Experts of a small language model.
Size: width 256, 52.7M parameters.
Experts: 96 experts in each of 6 layers, 96 SwiGLU neurons an expert, a softmax router, a shared expert of 128 neurons.
Training: a variant of Muon for the experts, 335M tokens, 4610 steps.
Below are experts of layer 3 (counted from 0) of a mixture-of-experts language model. Rows are named router (the router's row for the expert), gate (a neuron's input weights, with its number), up (a neuron's input weights, with its number) and show model dimensions 128-191. Each number is 500 + 50 x the weight over its row's rms, rounded and kept within 0 to 999. Numbers have three digits each.
Before each expert's rows: a language model's description of what the expert responds to; "comes after" lists some tokens at least twice as common just before its tokens as in all text. This comes from a sample of Wikipedia text that the model never trained on. Tokens count by the router's weight.

# expert 45
What it handles: Word pieces after prefixes like un- and re- or an opening parenthesis, such as re-or-ganization, un-less, un-able, plus everyday words like young, old, son.
comes after: " un", "-", " (", " re", " Un", " \""
router:499535492510490416481567573479481506503561535507526448526569600425532417485471563543533464452519546555499566487514532576501546614456467440504534473512506671561497408532511573459565409438557437
gate0:331490539463577458516581519541506519499515523433550507457473487519531598506548459549412500495479554548361515571523586560488535432498561573472442418456514482535536491368440437467488517554479563
up0:539548517550450487537444456507464557490488465543538527483489506575514351550452551444552488507525475545599410495446532554482520640563444531443519546579512561463496519541513595593498471399598470
gate1:483517644506467583431504577421508497522472482514423451475508480483481536500452521601500386536483547392466557500490449513467546486525497512495459514327486495422458518469397484463512503543609547
up1:507497521399532511434503562489453461468512521481546532529441403488519492478469547509491416518551601425473561514617490521439571549524490464555498533420488475514440580542520582554615468559560513
gate2:423520448549463496533560583455479454544501474508625492465407429520568395457584488547403490501574572498399502600468553496557511464486570496461524476544392435461492557544505508535632462538487498
up2:459517414560586529483484613494453436567509489430556597495541498507578494437509495568401486540558545539520513633502494481492551508523542582448554558508506502497470535484527523539507429432549496
gate3:530533452484609547519463594465490455479460487476561502471456446405474443427491542490532454474515477612510438479485516497522528532437480531521508495450515453517433445611523624471523384479555518
up3:503434478514482489523446559460373496414499551533458427513493474580511645463576430471613496513481494473422495503488463493436473511536595442479481546569435518523554503530483439524548482420431478
gate4:456485480440530440517479409570488462453490464469465554575489592445530450472546559483546528441427609447499501492613495384438459518433516499416489451525598453464463510528463482553437506512542438
up4:493487489518444478415491506458437538554501442524576415353505461522474529538529496494448487456540397420452508514404573583517506492548475498527511550531445443550406523440534524416471478566476464
gate5:614412426445487516555518587411541475416498596457499382506538448578511463426489453587581438447483438485417556503449516504530524413448496461517545475520538545546504533565560463457422475502439575
up5:572515373489465535447479489444543455458512528537526323517455561478488387352487601571448470521413550558418568422493526463488497387456432518472486460522502519535522533578538509531457470497421399
gate6:601509488488528485633507555405548458558482557443588471529421589558545489396433518484501419460481527456400387580483485532445480532498451497459466497442559562457507508553489543493584565514524482
up6:543549513457503527533502514474522435433474478486540472556427590541577422352483552569499459386587550498507474435444534539463503511563451576576490528407605495496572563471449445459462469479545444
gate7:514480511590504470580547468538410626537534430518510567447431385396466453429527459536531474479476514557448642532529631505526491571435491431482407446506473403452511505438503522538473393502496513
up7:592601514487443462517541457499477402481548503497531506541484507455506481423438499556586491554416542477480535611469598544428543550418482468510458499546467437432477524421480566495528535402511556
gate8:487438448533479507472454521509520503562433502484436565475428504472349559491563546481445466519488454482524538430476536441459436503472512474616399566458493572552606499447484492486565458372417453
up8:470479510520579442540416393578470492493453346593540438557550507581512597535518532451439614499525509503595540570421475556528496447535472630539519465506511501482437487448506453503370509566504564
gate9:531502460507536545561541472531485399537518444559489525483428492476493470607421541529454422514572499533508484476500572578548510546478508553567480487487393518543517544503505552417490537583561634
up9:617450475533577544519603515436458463480564513522493570514564583529486412577441493507389509508476392562448602551488590485492523501501524551518595536388508526524510455544505515337521631569534464
gate10:471607477531458552601447468516486522491506426441540539436440485500491577474474570557471443451566487578578502493521503540495487486492469608465528500547502511516413517420547512495552453576569414
up10:451573617473529485437466536515498498548559471535448433456473494429494401420545553568483504569470556437469551540511567449570531645541519358439521520489493501474466402500486463470447552448563511
gate11:462525490489434521547487515554575515465518542494583462535569499567450579454541536533478513527548550575475480565472475492473472485592567527467532462493447613456517472578507504544482453477523600
up11:446590492486469461501516544532529444459494549524551502393602495578531524491494555504454436478557536518484491562531466415511489550522497528497567516503341622450529448503529488519388438490526552
gate12:485488522578520500415464503413500471506543544571459416419471437445620516547520489522419482532484439508490475503540500508419393576446427495497493475593498546468528461432472573460534494479555532
up12:625576466485481462385557529503505515472421517572462508569434471590466396634544538482406509498549528461527527414545472561507583530409612437525501490506542490475410514447431501563438490508444489
gate13:472513518442501429516487555590511487419529425475501507520467472565568379520543527428548379520532546465385412543446500452540510516557501502564444572495517555582533470619447535443459528447491539
up13:369508363442583427454507565419488596511471448491556507505463460525533507490492566495578500498475498512515438588447512539517515501528453487515574584585440478521504568557506565444559506493475396
gate14:428522445458464629556455516540521459468515415440601592452537538443470493466396536439455441526470498505502552460418476525472474465527508478538537542532509569484476481496544561539389482473527488
up14:521553536549443540550480596507486469473478487541500406421542491511574406616531443545546505589580537491594520560521513496440515623490565557496512393526595528476574556525549432519454539617476534
gate15:548500491563418457477467464407471475466470578451491576526514398451557443505471583555503465454420508502533442458590414480577495585435557467556437513479525408537521521507468450468552404527484486
up15:564533470403583547523493518463469485489467620542542496451532510508511512471478505538506426493519521551426496598563466513543481424538495536525504499583484572450353535467538500576561495523421560
gate16:601480496505536512527463514528494401468496582474512529595547486547510534522526568573480511563537470525598497517454489519514454484476460605532484474547508458425500539517534470507606546424472470
up16:486498525458518478512548436523526376501466476538548575434532484546499491554479511517511520493523441426448515576482488512508519479461507481486499475550531507470453464613487494566453493519611491
gate17:524490568534552432515565438476536477467448449418461485445534452556439506475527557467491458559406536509462440526521484436536451585462515549392462472496589453482497458493495480475523559528475484
up17:460454473463463434493529466502488508465473426450469472420583505584510431496551519326499477525349528508520431444520402423559525503487488521467462515472599412428533491471546453476528498483562475
gate18:479485514555523488463559473469458506514563513419563570490500511379435473498533423464444518460553486517449556514531482504528412497443501554533512523599433449427515475527497591425532520523565452
up18:542517435489496478583507507508461582513510512460531602521514454441454511495566426484389452504507395448440411468448592498474435526437512516454515402476515503472495538439621565487512496538548487
gate19:447510517478562527530482505467548524546506504472534403491564551490470560588499457521470428479458522585471511557473515512605558593538552561491460435627451575573489504530513463501551562552493487
up19:542535420483446437343581522498491482478458460513447474480547431461506551448465496464503464469599465538458500450446497583411456519552488464557491384507506509428458395599480523522531420484603420
gate20:526501515571549550437509523571487519470521522529545609547518504374541421532458431455542470458478498537511529537523480429528553438525377546460462540436454507493458445574539500505473463489516432
up20:485459492452481425580483485438507560445459480494495434433524496608407545386600563465466497418595460498517478558583485509466435580485502548484401542548540486541535511512549592453493541445541459
gate21:611522494506442488559547469510547428551473547529451529451486571506460540464482507436474570530459501543600597469453404476487484563475481550535592537587457524473512484519541519379468492529491557
up21:443496459493427516512538465520572531556517561482462476453580553523536472495453480454445575481498449526407530452530491426523522559526526562529601558585448478544570527503609507495519574477466494
gate22:476594460473481491370473482482520470467433594543571523551445565511483543514505501533515515440519496473478503542480501503525488467535561447453597451533456550539470515460545503391598514453459535
up22:507519435504427488370489482561475434505489545547498505535508551468483546568487580498526422496508497500502532535529551461545515491502629476479486429583472547534436588527595495414572390472497470
gate23:554466506574411549487461480546448464368535440532493458463480546493555543434509475506548493552487559532536549471495500529523389401497518527560612481475485454406496497466527509463515564509435469
up23:547554501467492424463460514492492534578389465440578528510424496510527496495538490465537482456482494391498586534498399460466554461456420559538513475518471549495469508457474504570386476463523485
gate24:499465516517439440546491421493426491511520479575574502547398506546492551509509496541403532527542445613478509526530537381537556501438505539516462580502463518400493496464573537523474524556542478
up24:501478457472481432565522454497466500500491403491517522552408508568459553562446516531461474496559499582488438462475488432528508481440491445564472497478515453500488476473542522559513591461500396
gate25:572464545564536545490556442501539533545487523494504489488479561451512556391533463486578545479516513538441616495478566437454606406539474479493480482540543455502538438526459500509422516410536533
up25:495505504473502510527499544500443465547502517543572542484499427493537472571495489523385485519452399499488400504462393514578387527437597497555534499494418468420511506503488480496538430505459517
gate26:479516467484519490509428474471493448509519461489424594559425468460578559472504469454497492437465486458617512482519460502533523593481627528520461556505504500430520499552382435508372441530516424
up26:516586513438500384478432462459499481537559428517471529586430492435543434488493507521517519440460522511560394468503430594514514525561578517579489522518449483520491531637383498472502435488563568
gate27:598443538571451535470544536512532552466497423520471432535432538501464480476510543443572482459450626441527544514628538382454565478488560500506520538504496389609608489432504473505528405466518483
up27:491493549507613574463463447520466503546479553507430438519528495503372543488579519517497503505452541499492465394557485486411410475559497456398533470438541482572418500442449551482526528494501561
gate28:516466468528615479560520538457467454548472429439530546522471531495466479509500574463562468512477503455435569537532489569514456471481491472596512567449464423502470599476493495451548453595495529
up28:535496492573479568519521466473431437475525419451523486561466522443460456435560517534592453534521414536527561535469522551391553564572536508563589500511523436473457549441491613486361627446479486
gate29:538504557523528507557500547572456484541582461514559519529496501469528479549559504541518494458495477448563477435516507553466580418454461515520537574582539495541539491488549520533514456452398498
up29:457509439500451449452517444523544468502475472495483518524503532522455449461605553396443535512456546591552439541489492512504449565510600540481551516473511456505557508507463497563513470489588471
gate30:562490467527580564651547408385534441415522490615532572480471427511493575464536507455555431490457547407496460374457494529501519577473526437479447378442511524535505531547594508461514501547480456
up30:507533431528509523538426390536464526524457519530485524508409416529494570459553542492477426484412483394423442541446438461583429525519530419512483453540452509538608500495563468584487534486408502
gate31:500499483464442412480507607442442531544467558464481543530505569556554527389503576418485516414557479523399568510443519511563492568521526430488484495551465447485452534529459502525475437498488436
up31:595522566595477463398522541459546455586501590457496528548584463525456434507472504478470496512537519521483575631489466523529511501533545497462498510540452414439426520512523491450470527532473363
gate32:476500542499491488494586485531467587490481417449463536508398575442551457506473429557534454438526560532473497441496538579582558501480413449509520662519514441438526495483394518586469509525497536
up32:558536509488502485474538449578420482460460457462532559522569454484580496437506461532522409524517624542493628483584543577458566454519439455459563455535441511508450504463532570523467548596523485

# expert 44
What it handles: Subject pronouns starting clauses, such as he, she, it, they, often after a comma or sentence start, plus é in Panthéon, chargé.
comes after: ",", " that", " first", ".", " the", " where"
router:586503530471603497591498633552436561466439535601449437466434443463395531544485476543498577527567504562463475569483521454494433583530495547521511449454443461493535491439519465565530524537539529
gate0:506588519467532579526458466516512506494442553526479462517549410496454404409462508552511449438491496577462563581520538553454440422463589469553532521496510521501577510512480535598388557478536512
up0:510379447481448464525527595477566456568565464484524490483424567458608497561500527441477438508520481441493515484529561507488503468496506494522497413445515412538430382519556506500559432586416436
gate1:526357547354536593546527511497574512589565515524488500582450572489472495446496498511411523506532527506565510552513470461430413579493406472576558421556499586588516577507577479470469545443606451
up1:429532534449518448624420503529452440475493468543488524486471468506502560481577427473539535571421446570406483435530481540497421405609533494537466436454524579386557438506479471443401482552489578
gate2:535608478501562518455523596474539474420524403441413455530518590571457534399469523564468466460497487491509423543519502559437545533499496577486582595552579579516477621514542509470514443525434546
up2:523596475557557496505549590442512494529498458500536511471383592579492507493536489538479474535509486476451438573391420501441561444541525518481536490497524515539471622520534535538558501544446546
gate3:552534491475531534438386507454519540563518483475408564522501514474540555460522473491465631443467488571555463539567529616395401482494434533541581470513504577456498470458449505476406491477493452
up3:497540548550453461472389485473501541497420479538465565489551569463585607431489432521468545534522521487560426466493490478545452447499536505474480490535471541467491474502532547505514521489497563
gate4:487592458537479489450484586495482498463516480503484544444473417522511483513556496478509504510557569477484457548503488491436454516526563548512663456412552550511494439534444494401431465573539416
up4:513467462382530435458439569537480452486434509495570463507419424516518450520583530477532476529545593471534458530474407450554463499512566532531563446414519522495511496567464497499527508516587445
gate5:421504460465564432442456559500485521535519467455495456493496524553386453517533500465541507481493511453497502578508563560428551577492429496522602606522492566488505518530535535482553541539507495
up5:554436535471511410470484547505505433559480576525447450546551456491405492554518562513539525530443474538513545446515527396485558582463507551546535533581500558416518514509503573523543557531527570
gate6:628398553574521493484525528395547534519493495517543499548343461490422516487451530410452503565445417471506415398427507522493437557438482590509496580481546438471486471450467492517465533535431486
up6:538473504494489479474458526574494579570518486484408499531602472483576499539542493546497451483489461559449546536468499449490599445519454481566488483488539495532457529455419540494548395512511459
gate7:503581433555497424506458563515538549557448512608356464565443532474505472530501488529474526428589511520532501448517570599484561487496492508444555429561468534560550429483479561524621397472510506
up7:459583492504578530543522571521418391535463529503567517418506444481425525469414494471586380547404490454550514580436477415418490429499462424508432603477447527536462500477554517497522486549503444
gate8:543591594576466539560467601409500441513475564580506511536514423487449550498455455492425450544524417479490449545433368418462503496640552536549445435538444555488455504473550545527546433540565525
up8:476596387394498510433545482628540571499576477545488586563482483466523480493485423551528528495505568466404468402507571563493562526482457470483583518501531483498529532524492463463464549557518529
gate9:504442563481550498526533430494425509504510502567454478576546497501513477551519437504511546583528488592559533513552582513526378461531554536486547560489451568454509507414494515501484483461470569
up9:399535447482516551452491525525547417500521457429542523474467526467447480478473467475501521427458602412482528471581451520491615582417467396454555501488572470493475496566566558451527473571494492
gate10:478498466444501468476498540473388463539424566474379456515508499493507539431497457534529576509528487422563597544520437457619553596419503476530547496580458530487452478409516459428504523516549517
up10:491515496435529541496465491571580520440535478622577583439535530538420484482452507547492563567545376441395558541450464563469518487526603531475518524503583533543576535601597526534499415527385568
gate11:525522525499524471510539411585565462539525511409519512409440480446534513531502433424508494551523499553507560493507615476549461399511560502424559443454518540551588571480541532499490514456576501
up11:507480583535439594544469578531411504445505483450428441417434455431553494463535544423475564499490557504475565500545508485528510476501511515498576501472673470470476496613541502485435508472501535
gate12:494511479509463520593540501473523444510506515555508533527504508469436597484497344471455519459475522474394539423503561588580497535497526407517526488463412441439477503479477613422443510409365428
up12:540512520519529492554471595487495506473495531464478513573577517410487507532477564565441514518452412428487502454441484397553487444572450564543480425604558508609469528619426414513460481438535562
gate13:450534449460550437476452595397502439485534470430479438449434461432414573468469537483447505528446493446518509631545544598438402570510474556486512505495499512458529408520557500497507507550507447
up13:362505454465450541445415622495450435535588537514538504512448498525459485481431534549424511429585564415506492572435527472458457557471497479560592533473460456446524461521503632525464515480523491
gate14:552441517486479532482447441496495453544498519455571438553541483461490502469533541475498528518368490415464470535443449408526552390469423520518533533518598488550564473523521445546436532428554550
up14:478511513410463442400458541523452547471559436507453498453569461540476530455486617504411524530547509438485506507542529494473523511497486452501492509560485479505490461555515489492473464523507443
gate15:468519456530475464551493458561470580402458540544550525572536482405561577451434494482473471508525439490398555482670524477418502445530453496502489548429516522490518601453570490491556504431564529
up15:566511461482497481498485541459577600437503411601484587556534466539600534556470445529535509461548451547491570597488534454521490543493403469527577553499403512487541513549526574639522530514498496
gate16:544564490465443422376462544508569515467586414526516487504551458510493498422461471540505423515637443520552547533506548401416499488427557495516410436467362546502520546407478479513492502545558496
up16:548457473483499434439469493493484521523456492547560392529559382480520461396501495528584552583614468576538566545592429504518427554448541508529444497536476517508499570531517569506534546521519471
gate17:492490558486451451422414489559567449535517524489518437490502535573543544436525401492423519606449386519541557449569509594536431474573504491526461465569529533472471457490547462511500567471477408
up17:530524547486554491477539487482498493474482468486551570512517497609494523561458423548404492454449471515519551440443453530446460471463464532606582448557549570540477499498533541510533456489585484
gate18:431527472526531498431592458518500491529531497510487447470546475594447453621433511406533458454585476579553527505526521506442431514544469494482486542519502546502501478536514443506471578483595471
up18:441488452514526528445597464471473484517519481481576509453570415465376522578455512511466428505537444488504441511488519514429408549622454569499528493509516507475544489537553432529428540437603524
gate19:473461584525556521459432518509518547442588468559469557549407469533485526521432453567541479534564470528408517469441439406540508572461551563462470431535560557479535520464537510467453523436533553
up19:548491566445450523541505502533513466467555485542419552490458446438535561504545449497489538495467475458431517472347511431485544482525498524590416490517544484472548570488531446529414489515452533
gate20:446532463448508511471594405490573512501437469659535519585530557530486512459397554504449454445450492482435479501456556528494587413483394462520544436515568524509555484509468486553464548508476528
up20:537577484436514504452584466464584532533454554540490491575574523467565480543570488551509533456473555447549431443518526537464518411546510494469549529494512642594566585450481533430470480500509491
gate21:466533563458476492547547522484542485493467443527463457465485548548565460445511539506558567535395542484418526501489549437443533536404478523517439496445554471562519488561475454494432433534510480
up21:550501503397546609472521485536493413479449482562500414498513570434431520502536543546493462598438516460487491547510549462461504485377493403505495550535491499494519541622551483479477506505433594
gate22:478580489535527441569497484499505591506555440616529512512534481470500611456514549449548524543542386430572493512468468517480442527521546539500433427482515500424536513571529453473451448516545557
up22:431488509426444543503511508438385397466484403480502486530531473507584586494548551373500518545543585486479537509533460507501495544552555485458497509483546513558499607476526441382494435500425526
gate23:433545421498395504541577445549544439432509534511445454402531561461447604465602556515592510596512458410534475472481479485451533401571454524509431484543457448485560454468449525458493484557636488
up23:515503517467502439502528574462586580605500468524524539587403475533417499485450514480453448415463561525511549480606453537578456510537614551561546465531497408507459495483504468467476473486371516
gate24:546626466541501445443505461526521504505450488515505451448563427543490451513437581565448435484526497491557432567591403482452518555443551488506549561523441592493435472585421508496509526477444515
up24:511381495396532524529517484460513502536454476526421550631445570492471472506457443426509540536441464489448551557408471473644485543558456476565476495519454417548516438468567541570508513366539494
gate25:507544508564533481430533478534552483503493502525483547422498521591449573496559475459535498518494490622486534544458520566513562483455441554444495410539516458519561322529407525494463523524588510
up25:499423504501563527553487562418441441543506487484494513530600470506475497547468540525514519536504488472520496528528504554523474503520541474555578497538465517488538563475447420502455491467490388
gate26:509505535518468449506537488492383539526426545482518493460518457504537522462509451516511519512484477490409461500513492452437419462457596511503520528464573499515468547637484480522567499459498586
up26:494458517497452534476514512446478514558442451399450413395515533546558514537559521438508503483524401458486457537510519484466482525536575502495464501428528459491504575458538424544530530437524499
gate27:528561521562491535518464496445578445475529452512416500546427514542537470534617489412496429564518449404434485502499445505402504508520520413515580517416428582440386417472537529484498503531507511
up27:537596591503499508538533574515411581480625499463485518576523464576399460529449499490508541410431457584484541576551543483462467501509474470480484544505509505556532557563487462479473517523516536
gate28:535508608502569528369551474494539476581486529464551484532468525425521502498503488485437445509448489474512450513481476600452477485469486548466560507481496553515473487582436501537496403492600534
up28:501619480600449435601429503559499531443477499570544541508546466509428547505455559539546573485485513492465503458491583526482483478414495450503589514463582504519501547490542510504442530512444535
gate29:428508502575396520496522546543530507471564504536484519452470513457514506481536442452419448471447535519454535513614579511533392438501599474565539429502434500499407513487579546508499429487430500
up29:509553509535457468543418520509529395401541527437458522493483533452526494529454409366497518516434587500537485498462534530571449516460546495540447486493475559611552442444584544540417548442484357
gate30:525566577557469518513569542508493486483492478601440496442495535534505544512482447516438395486530439459470411470524540530480490523457408513458550483432608511455606461476548467579438495497620522
up30:560507515538518548572541551458539457458536478548470462440559553584579441551414507455450470465460540557486450457464452541538583557416416408491466449493600470455590526527462412526518499503547465
gate31:453461450611477557466519577529494476469607466512531607496458524543537539523520518535485429480443557499416482481480480480482509403378556504445486383524575496501498514506472572596463427515410491
up31:598490512505503390488473464397586558480397487501549414443556464480474426450526570490512544474494447492541526509563453476489548563533484497506516509535542536488473563480503475485518546500547495
gate32:455427583453418438465498530523436551472636502526533502540501497529531482482470490546405566464606590524497485549473415486458573482491533523518412492510457538587499481551479451542569510540551446
up32:552551450496551539534509497467502508543432571431519438462452565468425467531430512497551450486421427447522509468593623519556473490470442514554602498559532443422554538445507537471520520420473554

# expert 47
What it handles: Digits, pipes and symbols inside tables and numeric data, such as the 8 in ISBN 978, vote percentages, ±, and Notes headers.
comes after: " V", " |", " r", " v", "7", " R"
router:513455543531538529520483535473443542488580498515424462541548537519548446518475567442562452527541438481507436500508497526473398447561495439433459526480395489485479511573549434481500619575422454
gate0:438434595482489492507357464498445593493453520533510488457561466518468487569510654546525442450448540559411453488547513474559574532559523531468516489495469582538404428487521580482535485579488492
up0:501442456519484457521410422483429579554443513547521515477515410438497517497465591496497424448500499540460507545513490392516574602523480528505474502547469581498448489511500560504490402498547477
gate1:522437442470457574558436503521411434502490579501499535469495515483532539554556536547489490470563552511532478479528398560468588442477572493454509492441549515497543485533529426504451436480442485
up1:588516496590560402433534478485557556560538465545473523517553453554478448446456457508512533523421527513457512570502607433556444553483439552533504460505465461491417515483441510472514518498540495
gate2:488460517508371560525489426590472519477514466555508519437502422582412525559447539448574472428468464417529454523472588546447416608495492542519501537481475433597516489516509552564562423517492514
up2:534519586488585534537511544496434523497596609547610449599528372376633530496522511486460592608608518502430532482552446471534623467500519530524476519461549500437464475574474523492533532572421543
gate3:581524546521460411478550549505484482538429488502526512501428460577520458432480467473520521570557479447490493475494468519419478498472490514418480453457515599541432520507521474493513574619488467
up3:453557572549454414468579529509488481562444504549517542527483465567565435445525414539520516610579464441425531413536450520424480478544479440390488464450508578534451510468557511520559595552550465
gate4:459469488469415549551492529502464454513487502510503537543467524453484412597415516480575494495536516476512550412399541507469456431586552493458451511488558479506481468496523436463513380475512544
up4:494465480465424561532498554420531507482463511490470517555508519462518447509407569495533545508484534499508591444419571528535525405559546489439461519476472485451438493443493531444530435386484452
gate5:429356510424472477464491561544554454559542500535588448456536405471496529500565603507467555519472597475449483552613546563533447475542533462472521526507481486466504538565512498530583532523476434
up5:531515494476513509444514460440440602529448468469535578533581505509508531442511409522469404425508371455573493458385496412506537588506474536531513522489492524599569526385475453526556406492518497
gate6:436505451521519504538529505458491543474484525526500418563523498407445390540464521487370462454515556549550498596516504506372502559473384517427484538572417491462505522545405418547506514455507531
up6:530510591444487430412530558547545524457499516487544617447545480576535561486591404541604449631468461466492549478510513556571546416477525511541454444504565499472579487402563569462513573477454517
gate7:495507584494526527530457429530445530563548559465464418565509546500482535481448545491476520569634422450523467528448549522499457513482512510493395476563462586572546522477492581437463515348537461
up7:498428436469483494488495519453519433436437413551525558453498475506562536547553505451496441430370571526534495446541406497540568471471463413515572502453538444433451497580495485563552486660469556
gate8:509493508575540587568519585512503472453508521484487494470605531469396506470446403552435428490452598494536501421442452544452436502480551457504583469567500542547496469547586586502553562476525602
up8:486494427604481535530519495543560452481566542444557526479555427472580470440506452496569578568507564503466593473496464592496364496536412496492566516497429538516486555587541503537534541452448498
gate9:551547389561508635473570481547545514561455496485423537545461619547443419436535542456513544528491551527438535485530471545492513434522546418535503439430511596497597405520482533571525556466514451
up9:528510576496473514549521477461405449463584490409561503389627500512617577528518560456645527505450442485527507518583493519557506522568541524439430548552455454503438538458337556426438517477518489
gate10:472501479576529498482536479432521450559492431480465502527453561590543525490476486452509578551529473422463445482486435473514482429560493572447596495448494466578526547393452467328484586472539496
up10:596522496479447499447492576579516591512611555487552451499553477410424501502526482507462478458438559590535517547504523497486436564457533420539431507566550565455447435614565554661532436479473480
gate11:486505497512479586558522495517492472472485555529510423459574455501481438528460576458536532471451579573516566411572477522503474551523516539398439485443465567557488522517565491477478462539480558
up11:500467443569478562565550516484431503531506471619466546502479553576525417485518477422450482518500453599579396520485412465431427540608522539476426487500407540489503541483518538510520511524529487
gate12:453464478520516500555518429549502465489612436550511509556555493562450478483455533480516576554501460579571479436462545565555429508495452575491464510482525529527452568492491540466611545470589463
up12:503482576527519528479522527464506606463440531494407461416487478532465468665497512571454468505463474496404446524631458526550536536496521538501432487475511451495509487459548556597403414489527431
gate13:470396481595465511518466489621402561525532494486449464517479461472477509464448575485580510542447495583491467519629523486537443528458423432572470497397371536531515510450470513543577480557470417
up13:507362477572534459519516457544469466552438450535403549399508508486552508444488569461551592475512437516483444499567495457492495516407430430596436419403433476505449468435506476470470480529489454
gate14:479530436628509474463579455427510483528470530491516601538557481464513560474507431496486512543467542476495471470507603482419545560513438445517503515439493478551524520464462470567571502519508521
up14:511588515440481564572471484615539554477484470512568552498472539520548522481520426454477433554556427538568486597557477494531425404518586477540559522491465533467396440569555501391471526484478468
gate15:490486556533493532418454521454469444535571554565491587470486527554508574499543430510471537493479420504530576474466476624537459455516445535516522519503463500532597530504515453453526556514488559
up15:531587388474483479416411439577484574429436485600416395503445453538458457574562560502486508486482495509448505510524516449443490485412497508484587480474511482523415526475462477443456399586547518
gate16:531477512591564431547488542494497504533489495545475395575497504439531421485478460493535486471401558522532403547568492477546498614521511479517455593563549506457519507407538394453510479537496479
up16:522468530547561399534447545586519485510508477526497467518447509493458418495414459518526480511428584558520378535524502497471495571536482510504511571545519467422520466431480523454555444489442484
gate17:536588561478510423514586490506452460483525525399470561575575479496471526486482504513476454442439541540542465427544551443438512402516472495506484426533565559485529490550544535504509574608483609
up17:483417456548472483476487531519490537461477420582535474569488442485445483445507457516538443604563550497438570594519531533470459586447532471445465590377419472531464480459427488555503556356542406
gate18:520443473541487484545516516460536594530510410459469559491500587488575560478556467522552528586481523464499473449576588455501461487519515463497567469489546527458573522551517486480582431456417513
up18:511422492470545507594511541512494550461549446511468549495461598513534488463578492528569505594527518473494523493526545460513481494524450444464567499473609520422602503576517490545629381476428466
gate19:491470434623514389546549450493445437525453504440518517452457529523503418537474424489522409501463495508531479511487528553446429531515436514444456496514542482490505565528404581584431493437453478
up19:479522421601487446549571420553444469525502548401510480455488567560473479541453461482507395508418532528516485530451542543393401576511461491461477538516567520456561471626403503523460491490506518
gate20:458535476463647565480533509511548589523469539559456591480490495476534564421543501500455469544556496482468531537438537505537413503528476474402501540484449458546516533487467497523487431445486533
up20:585482531491569495435456494483477546543498481484411525400552506516457495548557518616439472602458492438537484554445483512558478586527479531406502479526424409471496499371536433438476404525501496
gate21:422572487500493456549527545405495491545574496485543546519636535408497533458581451431462407488428507481549543464560449604481453458484532486568461441482491474519511528550494572563545490487574502
up21:497477551468519496561536540502532561457581535560490398496488414474435505429549555408445496555432474432605461557518448508509546465434555432486491499461522624504471464432475434558484446498470462
gate22:544524517484524552498501454369556530511536452480462463476416548452415586530488468474498494556537502418567562472533526512565498578489452475456542516449478384543508504610503464524475547611575620
up22:511516521488494533506501467408565510495584477485469410523439539457407560549522521526501505541552494449552534485534529513555493570513495485498518530433490396505446515594517453519497546638551554
gate23:561479454440599413516544458467507498510535475534480534522450551411575588420439423503558511506489447546519487501459556555545483445454556572496505559550492408457535552508513436497528526522497519
up23:401442468548434417505502511548492525505493539517528487482505412443531505447448501505456436509567567527585461464548502491379453582513584492476522513559551577545543526424411502421471424516448607
gate24:457549505556515465582538536529480577553491521462422425563526462445533447472624520510423539478493453477535489526491532465495507484549519460411446536474444453520434518468482415469564546436439502
up24:417475608565484487540450502445470432494562511415559540421550581518455606512443509482542551478484606499538533503581564568483508482500504499539584448560541521497574539484512554491484558631581571
gate25:500449448555584485453473449501466486480493423435474459474507576493506534498444521522601463421438435496501487455505481595457429545457466488506484488513484494519536443427497422439365531618408566
up25:463579439433356370533464612466542475528454547481555536537476471537460518499462459599442534523491481485491479574467499594469575489515431513452520570469550506472514516486536519475487510541459517
gate26:510465480486577403559509526544542545557505446525471470476542427502586517549442474561518506452448429466574540467484552573535461512496515518589519442497467453500474518484542434629411485458512536
up26:537455530531600415550498414552524534566495472513521466520474428513505469471449538543464528430447470471605518501507562584536451548527488479565442508466491476550422536486522468608471480470473467
gate27:496467621512449455480473545493464495488453540544519530375513475516582547624546441475474527456515493487588455497572452533533423533531513473556516402440466503377415467535577548451640472519457536
up27:509453581537497511436520517471461520515466497490491542442523455519523565649547439455485519521559490497570422472582470537547440544581450446517478422430455570442420431552569508455582475457456530
gate28:425448541529481477526313525503537561550518578521452511546539508549482515481445501607378498477461495474480480504531563447516581491566453380544487478511547520456512528574528376555509450495558512
up28:599446535482533460412422465449535468500514510472422546491559562522535514459489460571461528511566414529423447445572589611626532577480455491513538498460513529518523522497527466493493523513556524
gate29:489403520514509454513547533551477513461559439443494564597509528448451536428524572454460525485463495563533511510433527455469625574468621431510552478433512535501445466498500441512472501567449479
up29:541449462499477541614494428464587509474503479445517540474518517506549476467497517580519505503408436477445547405642393591506521544523529598485509528412419470485508462433536506465423502510560483
gate30:513508570583531458486388604440476451459522536502394516537492418452593508567524461496488524518462509565533510465466554569536449602476507532493513405437507456507450526505504385459424566451578539
up30:527498593600552484488434622438416469462434569578369455558457484448556538556469469461604466528420495527560472462419500534508468619573505526481524464435485391410424480560491469455473519439584543
gate31:560450506516518498513461532352448497521453642526606486587525572518466488632454509565459468453582444478615452488542582500463473483541566561503544490579464476595449462585540553500491498496591514
up31:562611489490539464523510473575493517583494377522445463426503539613541492479566607490522510529476499533483562498544538458553381454485484577477449514608543565494549533425518537494540524518509523
gate32:447554556541472533559537490474520428442480474511454524508533431448549553465472470554512503418434479552439544485500533457517471557449418408532489488495506468534441406432483447472422512555473511
up32:408528513481452514517528527494554448375515470503468548478491483475503535479545502557516484420454453579456535450489511503506477538455440408572543472486494484448440425474461459461414529587433471